Experts of a small language model.
Experts: 64 experts in each of 14 layers, 64 SwiGLU neurons an expert, 4 picks a token.
Training: a variant of Muon for the experts, 506M tokens, 3279 steps.
Below are experts of layer 7 (counted from 0) of a mixture-of-experts language model. Rows are named gate (a neuron's input weights, with its number), up (a neuron's input weights, with its number) and show model dimensions 0-223. Each number is 50 + 15 x the weight over its row's rms, rounded and kept within 0 to 99.
Before each expert's rows: a language model's description of what the expert responds to. This comes from a sample of Wikipedia text that the model never trained on.

# expert 30
Description: Mid-word stem pieces before endings like -ed, -ing, -ation, such as dep-ut-ies, constit-ut-ional, susp-ect-s, form, develop.
gate5:52 31 49 57 75 58 49 61 46 76 72 72 44 30 56 59 39 47 54 57 29 88 61 40 51 48 48 80 18 39 41 54 52 67 48 49 62 40 50 48 46 39 71 52 45 65 62 61 59 61 72 42 62 67 24 41 34 43 69 39 56 32 33 50 57 80 32 61 53 41 31 54 31 63 53 56 40 45 70 66 46 54 24 28 54 36 42 57 66 22 66 39 32 66 42 34 62 72 32 52 41 35 62 41 50 45 74 56 35 16 61 60 60 47 57 52 59 77 70 32 45 62 52 56 84 43 34 52 56 48 53 51 44 44 48 74 45 46 08 63 52 47 59 68 65 44 70 37 48 71 36 25 89 46 86 58 49 50 36 46 64 56 47 57 43 59 28 35 31 63 43 21 47 52 60 78 57 36 83 49 59 87 42 60 61 55 48 50 55 57 46 89 27 45 54 61 28 43 58 85 51 40 44 57 57 51 71 56 36 33 38 57 36 74 75 63 60 66 61 46 40 69 32 39
up5:63 29 51 78 55 63 51 72 32 69 41 49 46 47 43 65 49 15 33 74 32 51 36 46 46 21 47 46 68 15 69 43 83 59 53 44 54 57 51 65 51 41 59 38 70 35 63 55 60 52 34 49 44 38 32 52 63 40 20 85 68 78 68 62 52 63 65 71 50 65 55 59 26 47 45 68 40 67 68 40 59 41 51 61 66 34 08 20 51 53 39 48 59 52 31 59 46 27 55 62 53 32 17 53 69 37 59 15 70 45 62 61 49 55 55 65 33 41 27 61 66 45 59 51 29 52 73 45 51 51 58 51 60 56 53 49 65 40 46 45 26 63 74 56 22 72 43 35 48 49 57 45 62 57 56 54 61 54 50 38 35 42 48 67 29 63 34 18 40 73 73 43 61 39 63 36 67 42 42 53 85 54 65 79 56 31 76 45 50 51 71 52 35 52 60 30 64 66 77 21 41 82 50 46 51 30 42 32 54 18 47 53 53 54 56 34 44 51 61 21 57 44 41 62
gate6:28 59 29 53 72 72 39 29 84 32 46 43 63 66 56 74 53 35 40 30 36 53 62 41 59 51 23 43 45 32 25 74 39 38 13 48 39 45 64 37 54 35 33 39 61 35 44 51 32 48 65 61 73 38 66 54 30 58 44 51 51 22 47 37 55 45 43 25 38 45 73 57 28 44 69 47 20 70 47 58 54 40 61 28 51 86 14 67 49 24 58 82 59 52 79 47 55 64 47 56 58 64 71 44 41 61 60 53 19 33 55 56 56 49 61 44 51 47 41 48 48 77 32 35 41 53 58 51 61 47 25 50 40 40 53 60 68 53 52 40 51 72 56 38 43 69 36 39 71 29 72 50 50 55 54 63 27 66 67 41 46 38 51 48 33 37 37 77 71 62 73 47 71 58 88 46 44 21 69 61 70 49 36 35 34 49 26 38 41 59 43 37 55 58 42 40 66 47 59 74 52 54 43 83 29 46 91 27 58 52 70 63 60 50 33 43 57 55 47 53 59 46 30 71
up6:53 43 65 70 60 21 44 40 44 58 58 48 40 54 65 59 54 48 65 45 72 70 35 50 80 34 51 68 76 43 42 30 49 53 62 52 56 52 51 61 65 46 49 44 60 65 50 12 50 45 55 47 75 69 51 46 44 39 72 64 55 67 59 34 72 51 42 63 66 38 51 54 96 62 68 34 59 59 84 58 57 26 57 49 51 77 66 37 36 60 29 39 74 35 64 47 54 62 46 25 67 16 74 71 70 41 66 62 45 63 39 27 50 64 72 54 56 42 77 54 44 57 38 68 66 63 54 67 39 38 36 43 84 29 23 71 54 49 21 40 31 56 51 68 34 41 57 41 62 38 63 48 63 31 67 54 63 56 33 64 52 36 19 33 55 54 51 40 54 49 56 24 58 38 75 66 53 54 67 54 75 53 34 56 29 53 59 35 52 45 46 56 70 54 30 80 60 46 67 45 21 39 48 74 66 58 52 71 48 54 43 40 35 57 54 46 68 61 57 40 32 95 81 67
gate7:20 48 67 28 81 41 47 37 53 56 37 51 49 58 23 28 56 54 55 54 38 49 36 63 65 71 51 82 75 52 47 61 41 44 59 30 49 48 71 47 38 77 72 35 63 39 56 46 51 64 42 44 61 12 65 55 20 52 61 34 33 70 50 25 59 73 51 25 37 59 48 48 36 53 35 68 36 25 46 46 43 72 18 47 39 24 74 46 66 56 59 48 53 18 59 26 48 62 45 51 36 54 73 40 42 54 37 57 40 46 61 25 48 57 62 53 22 21 57 37 42 49 70 57 48 53 22 59 26 28 79 50 65 63 66 67 43 65 68 38 65 59 59 55 58 41 51 56 28 28 62 71 55 38 54 74 25 93 31 60 67 49 44 58 46 36 60 63 62 88 73 25 39 75 74 55 60 47 46 66 40 63 32 50 60 47 59 68 71 68 57 40 44 27 64 51 77 56 46 35 44 27 55 38 58 40 43 49 54 24 42 34 68 53 55 45 51 42 49 53 37 66 36 54
up7:39 38 33 64 36 62 50 65 56 38 52 46 49 48 49 40 47 69 39 48 57 40 47 79 47 50 41 66 35 83 41 47 45 41 73 87 59 49 41 42 57 27 27 31 65 60 33 70 64 64 65 35 56 56 50 69 52 58 59 22 61 58 37 51 09 28 62 34 33 99 45 53 67 46 41 72 79 43 66 59 29 28 47 62 62 45 53 36 42 43 67 72 66 53 40 61 28 21 56 31 52 75 50 38 26 47 58 65 31 54 56 57 34 43 60 67 47 45 58 42 70 53 48 27 31 53 59 49 72 34 95 45 48 52 83 64 44 35 44 70 47 59 50 35 36 37 44 63 44 63 46 69 61 66 69 47 46 42 41 47 38 44 68 45 45 68 28 43 36 58 31 40 46 52 51 46 29 30 34 39 67 72 52 61 36 46 50 40 40 55 69 64 53 40 45 64 71 78 72 60 28 53 33 48 76 65 36 54 37 63 54 52 46 53 21 50 31 52 50 34 50 47 99 36
gate8:45 37 31 36 52 51 44 43 55 82 24 67 66 45 63 58 55 74 63 35 28 66 43 65 59 42 59 50 36 47 40 68 66 20 43 40 62 53 51 70 81 52 54 48 48 40 30 41 41 68 69 38 32 47 47 37 58 58 36 35 40 45 74 58 55 46 37 58 45 27 69 42 58 63 42 75 49 68 62 56 70 76 47 51 76 78 58 80 49 53 45 55 43 50 53 50 48 64 58 53 83 66 52 40 57 80 79 70 57 38 18 42 37 34 63 51 53 38 36 41 31 59 43 49 53 41 44 42 69 41 59 68 21 52 43 56 77 41 25 56 21 28 54 73 74 44 46 52 44 87 62 15 32 45 30 59 36 53 62 21 30 32 39 50 39 45 41 56 32 57 67 33 85 53 21 66 55 68 61 58 46 65 25 43 58 55 47 64 30 31 60 47 39 62 69 52 68 45 33 51 67 50 80 59 63 53 55 09 53 61 42 74 36 42 63 49 47 65 58 35 63 81 54 58
up8:38 34 93 67 58 21 63 37 59 31 45 37 30 51 56 59 41 62 26 54 45 49 37 56 54 36 62 49 91 66 44 27 32 51 54 38 52 29 65 35 57 58 37 62 37 40 70 64 63 21 55 37 57 35 56 44 40 56 42 49 38 50 58 58 38 73 53 82 67 39 62 27 41 48 73 50 37 67 15 51 37 61 37 46 43 22 46 53 14 47 51 59 56 59 37 55 73 55 40 62 47 33 30 51 58 54 36 62 39 61 56 13 60 28 37 72 30 52 68 50 42 40 64 37 23 60 40 54 42 61 51 43 53 51 56 48 48 55 47 69 49 71 48 43 53 30 56 45 56 48 70 24 28 53 68 38 44 50 38 29 50 35 45 50 20 70 35 58 82 59 57 50 69 55 71 51 58 56 20 54 54 52 40 51 28 25 50 46 47 26 48 55 42 64 73 42 57 49 31 57 40 49 52 56 37 65 44 58 65 71 52 29 78 43 51 19 37 17 27 45 58 85 38 99

# expert 34
Description: Nouns and noun endings for events, seasons and creative works, such as event, season, album, week, agreement, work.
gate1:69 61 36 47 51 27 58 52 54 55 26 55 57 34 52 59 39 44 56 38 51 62 52 53 32 56 54 29 47 44 49 60 61 56 56 48 72 68 72 59 39 86 69 52 56 36 51 76 36 22 37 60 33 36 65 51 54 37 49 58 49 68 38 38 51 46 28 67 57 57 70 49 50 74 43 55 50 56 49 82 54 39 61 42 38 26 57 65 36 42 64 33 51 36 44 65 44 65 34 30 44 76 66 54 44 63 36 50 42 52 40 56 42 66 31 77 41 54 34 40 88 40 33 47 48 07 57 26 57 46 58 30 51 51 53 68 45 59 47 33 61 76 22 47 66 22 67 58 56 51 57 25 44 51 47 46 83 73 35 62 75 80 50 58 64 45 29 61 50 57 54 52 45 79 51 73 37 49 44 42 50 47 50 51 20 49 51 27 79 64 43 35 42 17 31 57 57 47 43 78 42 40 28 42 54 31 37 37 75 75 37 85 03 61 43 45 56 16 62 30 23 39 52 52
up1:48 50 42 42 37 37 26 45 51 20 43 54 59 65 32 44 49 38 40 76 59 55 31 34 34 49 67 48 50 42 43 55 65 32 40 56 32 50 66 47 67 67 55 44 32 71 48 72 37 58 55 53 57 59 58 41 43 49 51 31 59 30 42 33 50 32 39 65 48 48 42 78 30 70 57 59 26 35 52 52 63 31 51 65 60 63 52 47 33 62 53 18 48 54 80 25 41 59 36 52 45 54 39 36 55 53 63 40 72 46 22 60 70 65 59 62 24 48 27 38 51 78 62 37 38 49 46 29 77 25 49 24 32 51 44 49 40 74 57 52 23 49 66 24 41 73 63 52 66 60 48 36 54 65 32 29 51 85 46 56 52 54 60 35 63 08 44 61 48 27 71 66 63 80 57 42 27 62 30 59 54 31 59 40 67 47 63 49 57 70 63 89 26 34 45 54 38 55 43 47 41 29 51 36 52 75 58 90 47 59 54 88 53 36 29 42 44 24 40 23 37 74 25 49
gate2:98 60 52 44 37 60 33 57 54 43 46 43 43 59 24 47 26 68 26 41 80 29 58 50 43 52 40 58 62 40 35 66 59 48 36 60 42 54 74 56 43 52 36 52 55 72 50 48 63 67 55 55 57 55 49 50 59 50 36 28 63 37 51 54 56 62 35 76 65 50 22 62 61 50 57 49 37 27 54 63 81 64 65 74 35 39 65 64 79 34 42 46 42 31 57 55 51 73 42 44 49 36 64 79 56 45 40 59 30 29 55 41 62 52 36 25 52 63 64 65 88 38 34 48 65 53 49 29 56 52 57 38 67 29 45 52 35 45 44 30 35 55 66 95 78 70 49 27 42 75 47 55 48 46 68 66 50 71 34 73 75 49 82 39 40 42 25 68 22 11 61 50 40 51 48 43 49 41 42 58 77 63 50 67 61 34 44 51 50 53 44 64 39 39 14 44 63 28 43 42 39 31 44 47 48 16 82 72 71 45 62 47 37 65 61 44 61 38 42 56 27 32 49 33
up2:59 42 63 52 61 50 67 58 63 40 40 54 50 33 40 68 43 50 51 49 72 51 51 31 42 57 61 53 16 68 53 36 65 70 65 64 47 62 44 50 38 68 60 59 52 73 31 46 36 59 77 49 82 55 46 40 35 39 66 35 46 36 50 35 75 53 60 63 77 45 50 44 49 58 76 39 57 72 82 41 37 87 50 40 68 38 56 49 33 60 42 75 74 58 58 68 67 59 66 45 47 81 32 58 58 49 22 31 44 46 35 42 47 59 29 55 37 47 45 33 61 55 42 50 55 47 40 47 48 53 34 71 35 64 38 81 52 40 35 40 63 58 19 78 67 82 54 57 42 34 54 50 46 43 38 52 88 61 40 72 72 61 74 62 83 54 14 62 22 31 02 33 51 33 42 63 74 43 74 36 33 54 63 47 42 52 31 48 36 66 60 48 66 27 46 63 47 47 46 49 45 44 34 41 32 37 69 50 32 66 18 33 25 58 41 46 48 55 39 35 21 42 60 58
gate3:10 46 26 47 40 67 38 75 86 71 55 59 59 55 55 55 56 50 40 46 36 38 36 48 68 25 42 49 62 24 50 35 43 38 59 60 78 89 42 59 81 64 33 53 49 54 36 79 82 51 57 41 89 43 59 66 49 73 08 55 22 44 56 78 31 50 53 24 31 43 41 32 54 69 47 56 53 49 74 66 56 73 42 66 50 61 81 71 42 28 53 52 59 54 44 58 36 42 34 44 46 45 53 43 44 41 66 78 43 34 39 59 52 32 49 63 71 45 36 56 41 38 45 64 48 30 42 60 51 62 67 55 73 42 43 53 56 43 28 44 61 57 55 24 50 56 43 69 36 77 30 53 37 49 42 62 41 53 69 47 34 57 68 40 55 34 78 63 60 68 27 42 39 34 65 51 37 67 53 58 30 69 45 41 51 54 55 61 23 43 31 69 79 32 41 43 47 20 50 61 43 69 50 47 47 36 67 83 51 41 76 51 45 36 20 41 55 34 52 47 44 31 67 47
up3:35 39 51 61 58 58 54 67 56 37 38 60 73 35 54 68 64 52 70 76 57 64 33 33 43 58 61 63 59 50 50 63 44 47 39 48 51 60 52 14 44 50 49 70 40 64 50 75 22 82 66 41 65 50 60 90 35 57 61 41 70 45 49 27 43 21 88 64 45 28 54 61 26 35 16 35 45 63 35 60 49 81 61 42 56 60 61 54 62 27 19 40 68 65 57 27 47 50 38 50 42 51 72 40 55 66 49 66 49 39 48 47 33 28 34 54 36 49 42 44 51 64 60 44 19 57 49 56 45 47 41 37 29 26 47 31 70 61 28 45 25 59 69 53 53 52 61 59 39 90 27 73 49 50 55 52 14 60 38 43 52 25 54 51 72 47 71 65 57 72 43 49 64 59 55 57 52 44 56 82 50 44 39 75 71 77 21 42 15 42 61 54 37 44 50 36 57 44 55 48 46 34 61 30 59 62 79 79 60 53 39 45 61 60 24 40 51 39 47 31 68 51 31 68
gate4:24 42 51 50 80 34 51 09 24 52 53 50 44 66 62 48 57 67 71 32 53 48 46 45 48 24 70 52 37 42 52 74 24 44 44 49 71 51 84 43 44 76 52 44 41 50 64 63 17 55 68 61 51 40 69 60 50 35 51 51 47 62 45 51 59 70 76 72 55 51 44 67 51 69 33 20 58 51 70 62 72 43 28 44 51 56 61 44 70 44 32 35 29 49 61 45 98 38 43 80 49 44 82 42 31 66 64 63 55 67 54 35 47 40 61 81 46 65 51 46 70 69 74 66 47 51 57 49 47 42 49 73 18 51 42 38 61 46 31 58 34 12 16 70 26 44 53 51 40 64 32 48 42 54 58 55 51 56 63 49 67 54 31 54 69 38 40 33 34 59 58 34 60 54 48 49 55 83 49 77 32 57 18 35 34 40 54 46 49 46 74 89 66 34 65 61 69 39 55 34 49 40 48 68 63 48 44 74 51 26 33 36 49 56 53 58 58 60 36 47 63 51 42 58
up4:41 60 63 64 56 72 37 35 50 37 48 37 46 65 18 60 58 67 34 86 46 58 58 44 55 67 53 52 51 50 59 47 36 57 69 65 53 45 55 51 55 30 13 38 51 47 36 60 45 21 32 57 28 72 29 57 52 47 53 42 86 44 53 48 41 24 39 54 69 43 32 39 57 49 59 48 45 58 48 30 47 54 31 54 65 50 48 51 59 42 29 59 38 38 28 40 27 60 56 57 46 75 56 33 51 28 44 64 57 72 23 42 21 56 63 69 53 37 85 55 71 67 73 50 68 53 53 69 36 72 62 43 35 41 32 24 32 47 48 57 45 43 34 41 71 67 31 45 73 41 65 19 78 46 56 73 45 66 44 49 69 28 42 44 12 26 50 47 57 46 55 78 46 43 62 32 64 40 31 83 45 44 41 69 67 60 34 53 34 44 33 61 50 55 34 30 83 42 50 60 39 34 65 60 43 50 39 58 38 32 42 39 51 62 31 66 15 08 69 39 44 77 43 65

# expert 53
Description: Stem pieces before suffixes like -ed, -ment, -y in common words, such as develop, enra-g-ed, en-erg-y, stud, mov-ement.
gate0:13 55 71 76 53 28 35 51 67 44 54 65 45 47 60 40 53 54 54 91 53 65 45 59 52 56 43 59 69 43 54 43 50 73 44 65 55 31 37 42 51 41 21 14 46 80 47 65 30 42 64 61 59 81 70 57 39 47 60 68 61 71 44 67 39 53 56 44 65 60 45 45 59 50 49 74 62 50 60 43 42 53 25 38 50 59 61 65 57 52 70 76 35 34 33 32 21 46 71 54 21 55 39 58 83 50 50 57 27 34 34 38 44 56 22 65 55 30 89 48 20 58 62 50 50 61 63 74 60 46 69 54 46 51 24 93 69 54 35 71 60 43 42 57 40 46 68 53 50 42 65 31 49 74 45 26 37 46 39 46 39 54 41 47 39 37 61 93 66 44 35 58 41 48 37 56 63 53 46 65 44 52 64 44 69 57 67 50 62 26 43 50 15 67 37 58 31 54 80 42 52 29 55 41 64 66 39 71 56 65 37 46 46 48 55 62 69 51 56 81 48 61 29 18
up0:45 49 75 62 45 42 55 51 26 66 49 37 41 62 15 58 50 53 56 56 26 19 18 64 74 49 48 45 68 39 51 46 47 51 31 26 45 46 78 58 46 40 44 57 40 43 58 40 63 46 77 39 41 51 43 60 09 38 61 46 60 70 70 54 81 41 40 56 36 58 46 47 48 60 46 53 59 99 45 58 60 30 50 44 50 55 47 57 40 49 72 84 53 61 41 62 56 45 46 45 44 69 46 12 65 50 28 52 65 33 33 29 09 21 41 54 46 44 61 49 64 73 80 40 29 68 62 67 54 49 46 29 66 45 36 66 53 57 56 50 39 53 47 39 36 46 55 37 58 19 55 37 25 75 83 49 46 63 36 52 17 45 36 30 34 47 53 35 42 41 67 72 25 18 40 53 50 74 49 45 62 30 60 35 46 42 28 37 69 25 57 41 43 56 62 57 61 30 20 47 56 56 78 32 40 49 68 38 56 41 56 48 56 48 40 39 42 19 52 37 24 41 44 58
gate1:41 63 70 47 35 61 58 56 50 39 77 30 56 44 90 43 69 55 79 48 24 56 63 26 39 67 07 62 69 36 49 47 44 50 31 18 29 77 49 37 56 35 41 73 22 63 28 41 34 51 47 52 38 39 42 61 44 27 57 52 56 41 32 94 36 50 43 36 45 62 59 36 39 31 51 50 57 72 57 64 41 76 63 42 71 61 67 42 48 56 49 70 21 51 42 52 42 59 53 48 50 27 74 45 67 38 74 50 47 32 59 63 46 43 47 42 51 25 57 35 53 42 46 43 38 50 59 62 60 47 31 76 49 30 35 75 30 64 52 43 43 51 70 69 41 33 72 28 61 54 43 62 33 64 27 49 44 33 61 62 32 36 48 58 54 57 78 25 55 47 44 33 50 64 73 60 40 52 56 28 32 60 62 43 49 67 45 77 50 57 34 33 61 48 83 62 53 38 42 45 74 47 68 82 73 54 33 42 49 47 30 56 70 75 40 49 69 76 35 73 36 62 69 44
up1:45 45 37 40 77 75 53 59 49 44 53 84 53 57 49 43 50 62 64 55 48 45 26 56 35 65 44 53 55 45 52 45 41 54 46 50 62 42 71 47 37 67 16 37 11 57 71 55 46 27 42 67 43 38 48 54 59 42 84 29 18 55 27 45 48 66 49 04 47 49 74 42 23 75 30 75 88 25 47 38 32 53 49 66 74 60 80 55 67 34 34 47 40 34 59 55 48 62 38 62 56 47 65 48 50 49 59 50 45 49 47 63 50 29 47 46 49 67 70 69 57 48 74 60 49 38 62 36 62 31 34 28 69 42 71 21 66 55 42 40 42 45 65 67 45 56 43 59 45 40 77 42 44 50 57 34 53 50 26 54 33 67 32 72 53 59 82 25 38 56 68 24 72 63 34 41 49 65 55 59 59 14 55 34 51 51 64 30 59 52 28 60 79 55 44 51 61 69 13 59 43 36 64 72 44 54 41 80 46 47 41 48 68 44 58 78 59 48 73 57 49 55 67 53
gate2:68 51 61 60 28 63 61 27 37 55 39 40 41 16 68 44 56 39 61 39 61 48 39 67 59 49 12 51 21 56 31 18 58 38 41 70 65 33 64 37 31 72 32 64 33 57 22 48 70 08 70 56 41 59 47 73 49 36 42 39 45 49 51 42 62 35 74 40 41 57 83 73 58 35 22 36 63 50 34 28 42 57 63 52 51 58 54 64 52 40 52 49 35 69 63 59 43 64 26 44 43 77 67 51 64 67 54 53 34 49 50 47 55 44 61 63 32 42 62 36 46 50 36 51 51 60 50 63 66 47 56 46 49 45 51 18 71 45 87 55 39 64 48 38 47 78 47 58 46 39 61 29 54 66 65 55 19 50 45 74 42 59 37 32 23 33 58 15 58 39 58 81 21 53 34 35 44 45 60 48 68 57 18 32 36 46 41 39 60 53 36 36 47 66 39 35 46 72 37 56 15 44 73 60 66 59 46 34 40 49 33 57 46 12 27 65 55 48 39 30 40 70 62 58
up2:36 48 89 57 46 49 31 69 52 75 77 21 54 59 64 64 45 40 59 45 58 34 40 30 60 63 32 56 57 29 77 44 63 66 55 39 69 16 54 73 80 51 58 45 56 69 70 47 43 65 53 38 93 53 54 47 49 47 54 68 39 58 51 46 71 97 21 37 54 32 60 56 41 62 44 53 46 48 61 66 63 89 30 65 16 54 44 46 58 41 38 52 35 50 44 61 54 52 48 70 44 33 66 48 74 23 74 77 57 62 78 60 55 49 65 30 19 53 38 53 47 20 57 37 66 55 37 30 57 22 66 41 53 61 72 67 35 50 52 52 59 48 58 66 35 49 38 50 66 24 27 52 49 58 50 53 35 09 53 30 42 34 40 63 36 57 54 78 69 51 43 38 71 34 42 60 58 70 60 63 62 65 48 92 55 36 49 58 45 60 55 31 61 47 61 34 62 44 60 49 38 42 47 57 68 64 50 50 52 66 64 68 46 40 55 71 35 49 39 22 53 53 51 53
gate3:35 60 57 14 46 46 54 53 51 59 44 61 46 45 68 50 77 47 19 78 30 50 55 57 66 48 18 50 13 21 48 77 43 41 28 23 51 33 39 08 55 34 48 27 72 51 54 47 61 63 61 36 08 39 42 69 32 51 67 62 50 39 70 60 58 62 38 53 38 43 34 53 53 58 35 57 58 62 66 26 37 46 50 57 66 52 32 57 35 41 52 74 31 54 50 62 36 56 51 46 27 39 64 51 48 50 30 59 65 28 45 48 39 50 75 44 56 67 27 70 27 50 70 36 42 50 24 48 48 75 49 49 68 43 50 54 48 66 48 29 34 37 60 42 50 45 32 62 49 63 38 24 45 34 43 51 37 41 65 68 56 38 39 35 85 46 57 42 47 50 19 52 38 59 45 44 44 47 74 45 83 38 32 45 53 67 73 22 52 61 37 18 25 40 55 41 54 53 44 72 49 63 19 68 46 55 86 48 47 25 67 41 48 65 33 38 69 45 35 48 46 65 20 28
up3:55 30 38 35 46 60 64 35 38 49 22 69 35 44 51 50 42 57 33 37 51 53 83 52 55 32 63 72 24 33 39 41 53 41 32 65 39 85 48 78 40 47 70 42 70 64 60 18 38 72 50 63 34 49 67 38 61 52 78 56 47 54 63 55 70 60 90 27 62 42 69 52 25 44 44 51 34 41 42 22 70 38 46 64 47 07 45 65 31 49 51 33 35 44 18 56 75 53 23 41 12 46 38 45 54 46 68 41 48 48 49 22 29 29 39 44 49 49 63 47 34 35 62 45 45 77 76 52 58 37 54 28 21 67 61 31 38 65 59 49 59 65 51 57 51 48 60 55 41 22 50 29 41 71 47 65 74 45 44 35 68 59 57 42 53 41 61 52 42 53 67 51 55 58 63 35 60 54 64 36 66 61 63 33 39 51 30 61 39 58 79 41 64 43 32 56 17 50 53 37 80 44 25 32 60 72 55 44 56 34 53 57 29 39 38 44 21 40 54 42 48 16 44 52